Experts of a small language model.
Size: 12 layers, width 192, vocabulary 32000, 25.8M parameters.
Experts: 80 experts in each of 12 layers, 32 SwiGLU neurons an expert, 8 picks a token, a softmax router.
Below are experts of layer 5 (counted from 0) of a mixture-of-experts language model. Rows are named router (the router's row for the expert) and show model dimensions 0-191. Each number is 50 + 15 x the weight over its row's rms, rounded and kept within 0 to 99.
After each expert's rows: "comes before" lists some tokens at least twice as common just after its tokens as in all text; "comes after" lists some tokens at least twice as common just before its tokens as in all text. This comes from a sample of Wikipedia text that the model never trained on. Tokens count by the router's weight.

# expert 20
router:56 45 40 86 53 43 58 44 68 90 29 54 42 57 29 31 25 55 46 46 33 41 29 39 69 61 53 26 52 68 29 60 71 34 72 58 81 55 66 33 31 44 28 58 46 36 30 41 32 77 28 48 31 68 67 54 49 44 30 34 20 72 69 76 59 30 56 48 64 34 64 65 26 60 58 46 52 48 51 43 62 54 36 63 33 44 55 71 65 82 49 58 25 47 76 52 21 60 70 63 61 66 56 53 46 51 49 33 50 37 51 60 71 39 42 34 35 63 64 35 41 65 83 78 69 66 53 79 26 69 32 50 43 21 54 34 32 47 61 66 52 40 35 35 49 50 56 34 45 69 47 46 48 53 42 36 49 34 29 61 49 65 62 45 56 72 62 44 49 42 43 40 56 60 32 49 27 61 40 33 70 53 64 74 52 54 61 66 40 26 57 41
comes before: " the", " a", " \"", " and", " his", " an"
comes after: ",", "s", " such", "\"", " well", "'"

# expert 25
router:35 58 37 53 29 44 51 61 72 43 70 47 32 61 35 48 63 55 54 31 58 30 35 63 44 55 50 40 39 22 32 74 55 66 44 75 61 50 42 75 30 52 21 49 44 69 37 52 74 51 21 21 56 90 75 46 31 56 36 36 59 19 64 41 56 40 30 44 58 66 64 46 46 50 45 56 25 34 30 65 41 54 85 48 54 43 55 62 67 47 45 51 50 35 31 34 24 36 65 70 57 69 31 62 41 67 64 58 43 52 39 08 53 27 81 59 53 54 38 45 24 79 37 34 45 59 35 53 65 64 30 59 73 59 86 39 41 33 56 75 52 48 44 39 39 63 28 69 57 31 51 59 42 51 58 78 34 43 43 48 45 79 45 56 64 59 27 60 53 68 54 68 30 60 40 51 48 50 43 46 53 41 40 53 63 76 36 52 62 68 30 42
comes before: "-", "\n", ":", "|", "=", " Animal"
comes after: "\n", ":", ")", "-", " Class", " Kingdom"

# expert 53
router:68 49 44 59 53 34 43 46 40 31 49 49 48 28 62 47 33 32 65 60 29 63 53 24 41 32 52 22 47 73 81 66 50 47 50 44 55 69 49 38 67 70 32 50 71 31 68 33 30 41 31 43 48 43 49 59 44 55 46 52 55 43 63 35 82 40 57 51 50 73 62 38 53 64 72 46 52 65 62 58 55 58 55 94 70 26 62 36 60 38 50 50 43 48 46 52 77 74 49 61 34 40 45 22 27 43 75 65 50 78 40 51 61 35 43 32 62 32 32 22 55 55 59 55 45 46 65 42 56 14 81 20 66 63 50 62 28 53 14 58 49 34 70 64 50 58 54 49 58 48 58 57 65 35 36 48 45 68 50 17 75 49 48 15 51 42 39 38 71 35 58 45 46 48 53 79 14 37 47 66 70 49 26 52 63 44 81 31 46 61 47 48
comes before: " of", ".", ",", " and", " in", "s"
comes after: " the", " a", " The", " his", " their", " two"

# expert 13
router:39 78 59 39 60 36 60 49 43 36 45 52 42 62 46 62 35 64 25 28 71 67 38 48 72 42 65 28 34 52 47 11 57 51 29 43 43 34 37 65 42 61 79 53 42 52 45 41 76 54 39 57 63 74 65 43 46 60 38 60 33 44 51 70 29 38 26 17 64 35 48 65 55 56 47 66 50 79 59 59 61 59 21 55 59 48 41 71 66 51 27 10 58 65 40 54 47 42 56 52 51 38 70 51 36 40 71 55 56 54 28 35 48 42 62 44 40 33 55 38 23 40 40 44 70 87 62 22 44 41 24 30 46 77 62 63 43 58 29 23 68 79 58 53 42 57 38 73 54 47 64 40 56 61 61 34 70 43 89 64 43 17 09 53 48 54 90 51 31 56 53 51 40 59 71 52 56 62 47 51 67 59 42 51 47 40 42 51 43 58 51 59
comes before: " |", "|", ")", " 0", " °", " 1"
comes after: " |", "|", " 0", " 1", " 2", " ("

# expert 1
router:63 80 60 39 43 60 46 71 64 38 63 53 30 54 63 27 46 69 51 24 44 38 42 31 55 42 36 47 46 41 27 32 36 36 35 62 37 29 58 27 28 56 55 54 36 62 27 51 35 46 77 57 51 60 72 43 58 55 48 44 47 43 47 80 57 68 56 60 45 49 32 58 43 23 47 51 43 49 48 62 79 60 72 41 44 27 26 67 64 66 40 32 77 42 42 80 27 49 38 45 42 56 76 94 30 56 60 61 12 48 45 53 62 50 66 45 40 47 63 33 41 57 42 38 28 16 65 36 61 32 33 49 65 60 37 24 51 59 68 54 63 71 68 37 26 57 67 42 69 79 60 40 45 70 66 42 42 82 52 43 63 47 36 60 46 43 68 50 46 54 50 34 23 60 36 19 74 84 47 60 70 47 69 44 58 60 42 32 43 68 51 45
comes before: " |", " 0", " 2", ";", "present", " 1"
comes after: " |", " 4", " 2", " 3", " 6", " 5"

# expert 17
router:66 40 43 80 43 58 47 40 48 69 45 49 36 53 48 45 32 59 31 81 90 47 16 27 46 54 63 61 68 76 19 28 67 68 83 31 75 57 48 56 60 52 28 51 82 66 34 56 57 44 31 66 54 31 25 48 66 55 34 55 55 68 34 61 51 37 54 63 53 65 54 40 46 69 46 60 43 52 70 46 50 53 73 33 42 73 17 54 51 48 51 64 32 66 49 65 52 69 68 47 65 77 56 28 53 53 60 63 48 45 52 50 58 48 71 61 38 46 49 61 71 41 49 77 49 40 41 14 54 57 59 48 31 48 51 39 54 49 76 45 79 24 37 41 51 51 27 32 65 31 36 45 61 59 42 11 53 55 38 43 59 39 57 50 50 58 25 33 33 45 45 35 61 46 33 43 29 42 36 62 78 91 43 63 31 65 55 41 39 30 50 41
comes before: " the", " a", " as", " to", " his", " an"
comes after: " he", " was", " to", " He", " served", " as"

# expert 26
router:49 65 61 34 43 35 49 77 71 45 57 53 53 49 47 33 64 43 53 18 57 51 26 36 39 56 60 33 37 44 32 07 71 32 23 59 37 56 08 57 34 58 64 59 21 31 47 51 65 28 74 57 80 56 71 48 69 48 29 37 79 47 44 68 38 67 50 25 46 55 36 59 60 29 71 35 33 36 83 62 65 62 47 58 37 47 44 46 31 53 31 28 55 72 47 25 54 38 41 69 41 61 65 51 31 54 49 75 59 41 39 70 55 26 52 40 46 37 59 82 63 77 33 35 42 53 60 63 40 58 24 46 70 72 51 68 64 56 56 57 39 58 79 69 48 56 46 36 64 47 54 50 41 43 35 50 62 63 78 68 52 37 20 79 49 37 71 66 58 41 58 55 24 61 63 36 66 61 59 69 58 42 60 49 44 39 47 36 50 46 57 50
comes before: " |", ")", "/", " mi", "km", "8"
comes after: " |", "/", " ", " 0", "N", " 1"

# expert 65
router:40 32 63 67 46 30 47 37 63 27 29 50 56 37 31 65 57 15 38 77 55 68 32 69 73 33 47 46 58 57 56 64 67 38 36 61 62 55 44 66 12 57 32 40 36 57 25 47 72 36 36 56 35 31 79 76 44 42 45 50 44 55 56 40 47 40 48 41 35 25 66 68 62 54 58 39 48 30 49 40 30 50 68 51 42 37 66 71 58 43 52 71 30 52 54 39 35 27 71 67 59 60 53 39 63 25 60 65 38 68 60 20 72 67 29 53 34 86 45 49 42 76 62 75 59 75 55 56 37 35 76 13 56 79 26 62 41 45 02 59 41 82 48 50 44 54 44 51 58 55 56 49 46 32 44 53 58 48 46 52 47 39 39 54 45 48 45 33 58 49 57 58 55 75 60 82 32 66 36 36 48 69 34 60 65 69 48 47 48 37 47 36
comes before: " in", " to", " by", " on", " as", ":"
comes after: " was", " is", " were", " are", " be", " been"

# expert 36
router:41 44 64 43 71 40 42 32 70 37 30 58 38 59 73 62 34 61 33 30 40 38 34 59 77 25 51 28 37 40 32 49 65 46 29 45 61 54 23 46 53 62 86 60 41 51 37 48 48 60 77 47 33 64 54 53 53 43 31 68 37 58 31 40 44 79 76 45 64 54 24 37 52 37 29 41 44 29 50 53 41 65 46 41 35 59 48 31 59 64 38 63 58 78 39 36 41 50 46 54 34 50 57 64 16 58 42 63 66 36 20 56 62 58 56 28 34 46 58 66 45 29 29 27 56 57 63 64 40 76 34 62 76 32 65 57 44 56 52 74 77 73 48 34 36 45 70 46 50 47 61 50 70 74 37 44 38 37 36 62 47 35 37 53 37 60 68 50 19 66 46 63 16 58 55 44 70 57 90 57 23 96 54 57 60 56 70 52 51 55 59 46
comes before: "\n", " ", " 0", " —", " 1", " 2"
comes after: " ", " 0", " —", " 1", " 2", " 3"

# expert 43
router:62 67 66 72 67 54 53 28 49 48 57 48 21 17 68 44 36 40 56 66 53 33 57 39 40 51 39 69 69 83 61 64 61 73 70 52 47 68 62 52 64 53 55 65 70 44 59 44 41 73 29 34 25 28 61 41 60 36 29 49 66 40 57 39 58 30 49 52 58 49 71 58 38 29 19 62 55 75 43 39 41 60 47 75 71 53 50 72 50 36 72 55 51 68 66 51 45 69 36 39 45 67 67 30 60 54 41 67 66 72 49 44 42 39 36 51 65 40 16 34 79 54 49 69 63 43 51 73 62 52 73 50 57 49 56 62 65 29 25 57 50 31 48 44 25 34 49 53 37 53 55 71 66 46 24 61 62 30 43 35 73 45 56 27 66 47 33 32 36 08 47 61 60 41 52 53 20 23 31 43 50 48 48 48 56 45 71 13 34 56 21 50
comes before: " of", " in", " to", " for", " was", " on"
comes after: " a", " the", " an", " his", " The", " first"

# expert 41
router:48 34 22 45 53 55 52 47 72 50 26 50 48 26 64 51 47 44 27 65 66 26 70 66 42 46 45 66 43 64 75 66 34 48 33 51 33 49 31 59 79 55 29 55 61 50 63 61 47 50 34 71 74 70 22 78 42 66 60 76 26 54 30 50 77 64 36 79 36 43 50 67 16 55 55 56 68 70 51 51 21 21 42 73 60 43 84 52 72 68 34 36 57 42 68 59 53 35 64 34 42 34 38 75 53 66 52 65 61 82 52 50 46 43 34 66 58 47 54 51 25 34 55 47 46 73 45 39 59 44 59 56 33 64 63 21 42 61 33 73 44 32 27 57 56 42 34 43 32 40 61 45 32 64 58 63 39 50 45 39 40 72 20 56 27 37 32 63 38 60 42 43 54 39 56 45 27 58 59 53 45 46 28 73 65 33 58 32 56 22 67 44
comes before: ",", ".", " and", " (", "'", " in"
comes after: " of", " the", " in", ",", " United", " New"

# expert 51
router:75 51 49 37 30 71 44 71 34 56 67 41 60 45 55 53 28 64 70 44 41 50 72 57 69 76 44 79 43 45 40 63 55 54 58 49 55 45 49 26 62 40 74 40 37 25 65 58 56 51 47 37 59 59 35 35 68 23 49 69 25 60 59 29 60 72 37 76 39 17 58 63 53 41 46 26 37 32 36 58 33 35 57 53 36 62 79 29 70 57 60 66 74 49 79 40 62 31 31 52 35 61 62 38 43 51 64 37 27 41 27 45 64 74 56 28 56 56 35 32 50 51 43 28 43 40 71 69 41 71 44 84 42 50 39 54 40 42 70 31 45 45 67 71 63 36 49 48 53 37 54 42 54 38 60 27 30 71 63 47 45 74 48 62 28 55 36 17 70 46 45 54 58 25 64 54 48 42 63 66 43 47 63 30 79 10 53 71 56 69 57 30
comes before: "\n", "|", "-", "==", "The", "==="
comes after: "\n", ".", "==", "===", " ==", " ==="

# expert 8
router:54 84 54 44 37 23 42 44 39 31 35 55 30 52 33 68 58 58 63 38 60 83 12 63 53 46 63 45 38 75 54 34 78 32 49 67 38 19 26 73 58 61 37 34 48 30 54 45 57 67 66 62 56 64 73 70 33 39 32 71 40 46 59 61 43 61 39 17 55 52 60 49 39 70 56 50 31 65 68 69 77 68 30 46 47 21 35 77 61 66 37 46 69 48 39 50 21 58 45 62 51 63 53 56 38 29 69 77 09 49 37 53 52 38 76 77 32 48 44 29 16 50 58 40 60 63 58 41 40 64 34 30 41 54 67 50 25 42 34 70 71 56 49 34 65 42 37 57 62 36 44 27 62 41 45 52 63 38 42 62 54 53 46 73 39 48 59 52 38 56 49 45 26 44 65 55 51 71 53 42 51 55 29 72 40 58 50 23 50 55 57 41
comes before: " |", ":", ")", ";", " (", "("
comes after: " |", "-", " (", "|", ";", " –"

# expert 12
router:72 52 60 33 32 32 39 58 38 76 59 43 60 55 53 33 54 59 72 64 48 46 74 38 41 67 35 55 79 62 36 12 68 43 44 55 71 44 56 51 58 47 16 34 62 39 64 48 47 42 24 33 45 43 30 65 67 31 52 65 69 64 64 69 44 47 51 41 62 45 80 56 57 74 22 33 57 68 47 69 37 44 71 43 76 59 46 83 71 50 26 45 61 52 58 56 67 45 58 69 36 65 66 23 50 64 52 36 36 55 40 42 56 22 60 68 57 25 26 41 52 51 58 57 39 77 66 75 52 72 35 62 27 33 59 28 42 68 57 57 48 22 50 59 58 32 29 46 46 30 54 34 83 43 40 42 60 78 42 40 48 42 52 63 64 65 18 17 52 58 59 56 56 25 58 23 57 57 46 60 61 40 57 51 69 52 42 57 51 34 21 40
comes before: "==", "-", "\n", "===", "=", "The"
comes after: "\n", "==", ".", " ==", "===", " is"

# expert 44
router:55 81 58 34 30 33 39 75 57 53 77 46 57 45 33 68 55 50 59 39 39 27 42 60 49 84 41 44 51 58 37 34 63 50 29 31 47 22 46 44 35 52 32 48 39 53 48 53 76 30 50 58 54 56 62 42 67 44 90 78 80 69 36 32 44 79 54 43 50 50 63 52 58 89 22 50 48 44 39 62 53 34 55 50 62 70 43 73 57 59 60 25 61 32 40 44 30 52 45 70 66 52 43 39 57 58 32 20 53 80 19 22 29 45 64 66 59 61 47 43 21 74 61 56 36 57 52 53 51 84 34 70 72 44 75 38 36 46 65 47 26 49 50 69 35 42 24 58 61 25 64 58 50 42 46 62 40 69 26 42 44 68 18 64 59 48 29 58 55 60 62 40 48 73 56 36 59 31 52 62 56 45 48 46 42 46 50 67 53 67 44 35
comes before: "-", "\n", "|", "=", "==", "The"
comes after: "\n", " =", ")", "==", " ==", "="

# expert 63
router:52 58 56 34 83 28 56 48 69 65 41 49 69 67 40 60 48 66 59 40 42 69 43 58 74 56 43 34 49 21 43 55 36 62 18 66 37 35 50 26 32 62 61 28 23 52 23 47 81 48 22 44 57 53 50 46 56 51 35 43 29 51 54 33 53 53 22 51 45 61 67 36 54 54 27 45 42 52 52 39 31 56 72 48 58 48 74 36 70 42 39 56 63 55 52 43 62 53 71 62 41 57 64 46 22 58 59 63 14 27 63 25 79 59 55 70 69 54 51 27 64 51 11 33 54 48 40 55 29 50 28 30 63 52 34 57 39 37 55 27 56 77 82 50 55 48 59 30 60 57 76 79 65 45 66 23 39 47 54 85 52 26 29 64 38 57 78 55 45 39 49 61 25 46 47 67 70 44 38 56 30 48 58 52 66 64 42 55 47 53 47 72
comes before: "\n", " ", "|", "===", "The", "aged"
comes after: "\n", "---|---|---|---|", "==", ")", "Source", "\""

# expert 46
router:47 29 57 37 74 33 45 48 54 26 38 49 45 60 46 69 46 68 45 39 40 78 61 46 64 45 60 44 16 45 55 28 55 50 32 26 46 23 30 37 60 43 45 74 53 69 48 34 57 85 69 49 90 60 55 62 32 59 51 69 67 55 50 59 31 68 45 52 30 62 41 63 63 56 66 56 40 40 52 38 77 37 49 67 63 62 48 61 62 37 52 52 70 63 36 42 39 48 44 39 29 42 77 40 37 61 61 59 48 54 46 69 54 64 56 23 21 73 55 25 72 39 36 41 63 16 61 63 26 45 52 49 86 68 63 42 68 40 60 61 43 76 48 56 42 54 13 48 62 44 57 38 62 55 44 33 62 43 66 27 44 11 54 52 23 30 51 56 31 51 51 54 24 76 53 60 50 68 73 58 68 42 32 66 76 63 47 55 39 56 43 26
comes before: " |", ";", "|", ":", " 1", " Lemmon"
comes after: " |", "|", " the", ";", ":", "==="

# expert 66
router:22 22 42 48 52 21 54 40 59 58 41 44 32 63 56 54 37 71 65 54 38 65 36 67 68 31 78 40 52 34 32 59 49 67 42 40 71 30 56 21 47 43 73 53 21 34 22 57 76 78 39 71 66 69 71 22 78 44 40 40 44 61 46 27 34 58 47 50 56 61 58 41 46 77 29 62 40 34 31 41 52 54 62 50 33 67 71 25 76 50 38 65 45 53 42 29 30 41 57 54 42 59 54 50 40 65 60 27 32 32 51 41 50 61 74 16 25 50 57 29 47 43 34 58 72 31 72 67 37 62 29 47 77 46 43 72 58 49 66 26 64 61 65 74 58 43 36 59 39 39 66 62 72 51 63 43 29 53 34 50 47 49 43 60 44 71 72 71 35 51 55 62 21 60 54 76 43 62 61 65 37 40 61 54 53 57 51 69 48 64 43 34
comes before: "|", "\n", " ", "---|---|---|---|", " 1", " Title"
comes after: "\n", " |", " ", ")", " Title", " Year"

# expert 47
router:33 64 61 48 60 41 51 41 56 28 61 53 40 32 43 54 43 65 31 30 20 51 36 62 63 52 79 39 51 37 28 38 40 40 44 54 38 80 43 43 54 44 58 32 29 83 54 36 71 59 73 27 72 60 73 41 54 32 72 38 87 51 26 51 22 59 56 50 54 35 62 72 62 33 33 56 40 71 49 55 44 61 51 42 42 60 39 48 24 67 65 15 55 49 29 35 48 44 54 62 42 29 72 74 57 56 35 61 43 30 50 26 24 72 70 58 27 26 70 67 32 41 40 30 54 43 58 39 53 53 34 28 72 45 60 27 55 74 64 72 66 67 54 45 49 72 55 73 42 41 65 43 33 51 65 56 61 43 54 54 44 28 36 49 29 66 49 69 34 69 52 43 34 88 63 41 55 54 53 52 27 76 37 29 50 56 51 54 36 71 63 39
comes before: " ", " 0", " 1", " 2", " 3", " 4"
comes after: " ", "\n", " 1", " 2", " 0", " 3"

# expert 75
router:52 31 61 45 29 37 51 39 75 36 48 46 52 52 58 35 61 59 71 65 37 65 61 63 46 43 63 78 55 80 70 73 15 52 69 59 62 28 39 68 61 48 61 52 42 35 57 48 53 48 37 55 59 45 43 74 63 28 47 53 57 80 41 49 62 30 31 45 25 35 53 62 37 65 35 18 43 45 42 59 46 44 54 80 60 39 42 44 43 40 45 41 46 77 41 24 63 62 57 15 35 49 78 49 65 56 48 40 58 52 47 48 52 49 20 30 62 79 20 46 76 53 32 55 64 36 43 68 58 31 87 55 36 37 71 51 46 61 18 38 61 43 68 74 37 47 74 28 23 47 61 87 62 45 21 60 48 44 73 43 58 31 54 45 36 36 62 41 53 57 54 47 40 55 49 74 24 32 44 56 60 47 48 54 43 44 85 29 33 58 38 50
comes before: " of", ".", ",", " to", " in", " was"
comes after: " the", " that", " The", " this", " in", " same"

# expert 78
router:43 38 40 58 71 52 50 54 43 56 40 52 38 61 34 66 33 37 27 71 48 54 38 17 43 45 64 56 63 69 60 77 66 48 60 49 73 48 52 44 36 28 68 49 60 24 03 69 33 27 53 60 52 36 50 70 56 35 45 59 78 56 31 25 75 32 83 40 59 57 65 61 52 50 42 53 68 51 44 55 34 54 52 70 46 42 35 55 59 36 61 66 33 66 69 56 61 51 38 43 53 78 32 35 39 42 60 42 44 33 67 67 69 46 41 75 28 22 45 70 76 49 61 62 56 63 65 27 45 44 74 31 58 63 38 72 32 45 24 30 66 76 23 28 37 48 66 41 49 24 29 18 33 42 48 42 53 41 28 40 55 65 53 57 46 40 62 25 50 60 47 75 77 50 68 40 51 45 48 72 58 70 47 19 53 48 57 60 44 42 52 34
comes before: " to", " the", " a", " in", " by", "ing"
comes after: " to", " and", " was", " he", " also", " which"

# expert 32
router:29 67 35 27 38 33 58 63 63 38 57 53 60 58 37 41 58 45 72 24 19 51 29 56 83 68 66 48 41 43 74 54 29 43 32 41 24 41 42 64 28 49 44 49 19 85 63 46 43 36 51 41 69 55 61 48 70 60 48 65 73 54 63 81 37 60 43 35 32 49 32 54 69 34 67 29 38 24 45 81 61 46 62 31 65 34 26 60 39 55 59 22 56 68 65 37 48 51 45 43 46 40 56 88 44 32 32 73 50 53 31 64 75 62 26 74 42 50 53 72 45 55 41 40 50 39 52 41 51 48 28 58 72 65 74 70 62 36 67 59 38 75 19 52 42 55 77 52 67 23 51 40 31 52 53 49 49 50 50 53 45 38 60 50 63 35 56 65 30 71 55 48 40 68 60 35 70 32 47 63 69 48 53 54 83 43 70 48 40 48 62 70
comes before: " |", "th", ";", " June", ")", " May"
comes after: " |", "|", ":", ";", " on", "N"

# expert 76
router:26 54 46 39 35 55 56 39 57 47 46 48 65 46 54 72 41 79 51 12 56 85 29 50 54 54 50 63 41 43 76 15 50 26 46 41 49 32 25 57 23 51 42 66 43 46 54 41 53 89 54 52 56 74 59 56 46 56 47 68 34 61 80 78 42 78 57 27 54 71 41 68 45 53 57 24 53 47 34 38 58 55 55 60 54 30 38 51 72 35 48 46 69 54 45 60 22 36 38 41 46 76 69 67 20 55 58 56 41 45 09 50 70 61 54 65 18 41 48 60 35 35 45 51 62 25 53 69 34 16 35 64 59 31 59 53 56 70 68 67 65 71 58 70 44 46 28 55 58 45 48 54 30 36 30 51 56 51 60 55 40 22 52 65 71 44 46 56 26 62 62 62 42 51 66 27 46 77 67 42 52 32 45 64 67 61 46 21 52 45 59 41
comes before: " |", ";", "th", " States", " /", "R"
comes after: " |", "|", ";", ":", " United", " /"

# expert 38
router:35 65 44 32 13 31 52 59 68 32 46 48 29 70 43 46 67 30 69 54 52 54 32 71 51 56 47 21 31 41 25 57 65 57 37 60 57 73 34 69 44 51 09 34 30 51 52 43 56 46 36 17 66 60 78 35 48 29 43 46 58 40 64 60 40 46 48 36 52 73 47 66 59 35 79 48 41 50 57 55 61 51 70 28 53 53 37 46 27 26 38 63 61 56 37 32 39 41 70 79 52 63 22 44 44 62 37 78 58 59 37 44 55 52 75 47 40 70 42 43 16 67 58 40 39 54 61 33 61 34 74 48 63 59 61 77 40 39 38 90 49 54 49 61 40 67 30 66 68 21 68 47 36 54 50 58 52 38 69 37 51 52 19 48 51 45 51 47 52 66 66 47 24 68 50 83 47 73 74 45 63 42 34 65 66 64 33 32 57 56 51 62
comes before: ":", " /", ")", "W", "N", "′"
comes after: "-", ":", "W", " •", "N", " ("

# expert 6
router:89 48 45 42 76 72 43 83 40 44 52 44 63 50 25 24 34 65 68 63 49 42 82 55 63 75 49 61 77 38 51 26 50 39 60 39 51 52 41 29 64 32 70 39 38 50 67 54 79 38 53 37 51 53 31 43 62 39 46 48 69 59 27 45 68 60 42 69 24 63 61 49 57 51 44 32 86 43 51 64 29 45 48 56 74 49 73 33 65 57 27 47 60 41 61 28 42 53 32 57 41 45 69 27 56 38 44 33 45 32 39 39 84 55 52 81 74 55 67 64 73 37 64 13 54 59 65 52 33 59 41 56 54 47 51 38 37 33 52 53 38 59 65 62 75 34 62 34 22 56 52 37 70 57 52 28 44 40 31 47 49 51 60 63 65 52 33 35 55 22 49 46 61 52 49 37 53 15 55 51 15 60 60 36 76 28 63 75 58 48 54 55
comes before: "\n", " The", " He", " In", " It", "=="
comes after: ".", "==", ").", " ==", " season", " However"

# expert 62
router:37 35 31 83 59 42 47 37 39 41 36 51 31 45 42 66 40 24 39 79 55 80 22 46 33 29 51 64 73 70 52 65 67 56 74 55 67 64 58 42 20 45 61 58 74 70 20 48 36 21 62 61 39 33 52 68 74 32 62 46 43 50 37 25 82 25 60 50 49 41 60 63 67 53 54 43 59 18 52 34 66 59 28 55 48 49 37 42 23 48 76 80 46 40 54 55 58 54 29 44 58 60 42 48 49 29 79 41 58 64 64 66 54 59 46 36 26 39 71 42 65 42 57 61 47 66 53 29 58 48 82 36 41 69 24 72 43 41 28 51 52 67 45 38 40 55 57 35 49 46 54 26 37 41 43 46 41 29 33 51 51 69 64 35 60 42 60 28 76 50 54 57 80 59 39 40 53 42 49 57 63 87 29 47 35 52 43 40 37 33 65 41
comes before: " to", " the", " by", " in", " a", " with"
comes after: " to", " was", " and", " be", " he", " were"

# expert 18
router:75 35 36 47 39 45 48 39 32 35 20 47 43 27 72 59 56 53 51 75 55 55 49 28 29 59 44 81 48 87 67 42 50 47 78 51 52 35 68 66 67 52 16 49 79 53 55 50 40 54 32 39 46 34 60 46 46 52 30 58 65 56 51 58 78 45 50 51 66 75 43 54 48 63 55 47 52 57 77 67 71 44 68 54 42 49 61 32 59 67 37 58 67 59 46 67 81 69 55 58 45 63 58 39 31 81 42 55 38 60 53 44 34 31 53 67 60 41 35 44 46 32 59 72 65 41 68 57 36 40 64 29 41 53 43 56 50 53 38 53 81 30 56 56 38 58 29 52 61 56 36 68 69 56 47 13 49 51 35 18 58 22 59 27 66 58 33 32 64 36 51 40 42 22 39 32 11 45 51 44 73 60 23 69 67 66 41 18 46 32 34 33
comes before: " of", ",", ".", " in", " and", " for"
comes after: " his", " a", " the", " her", "s", " first"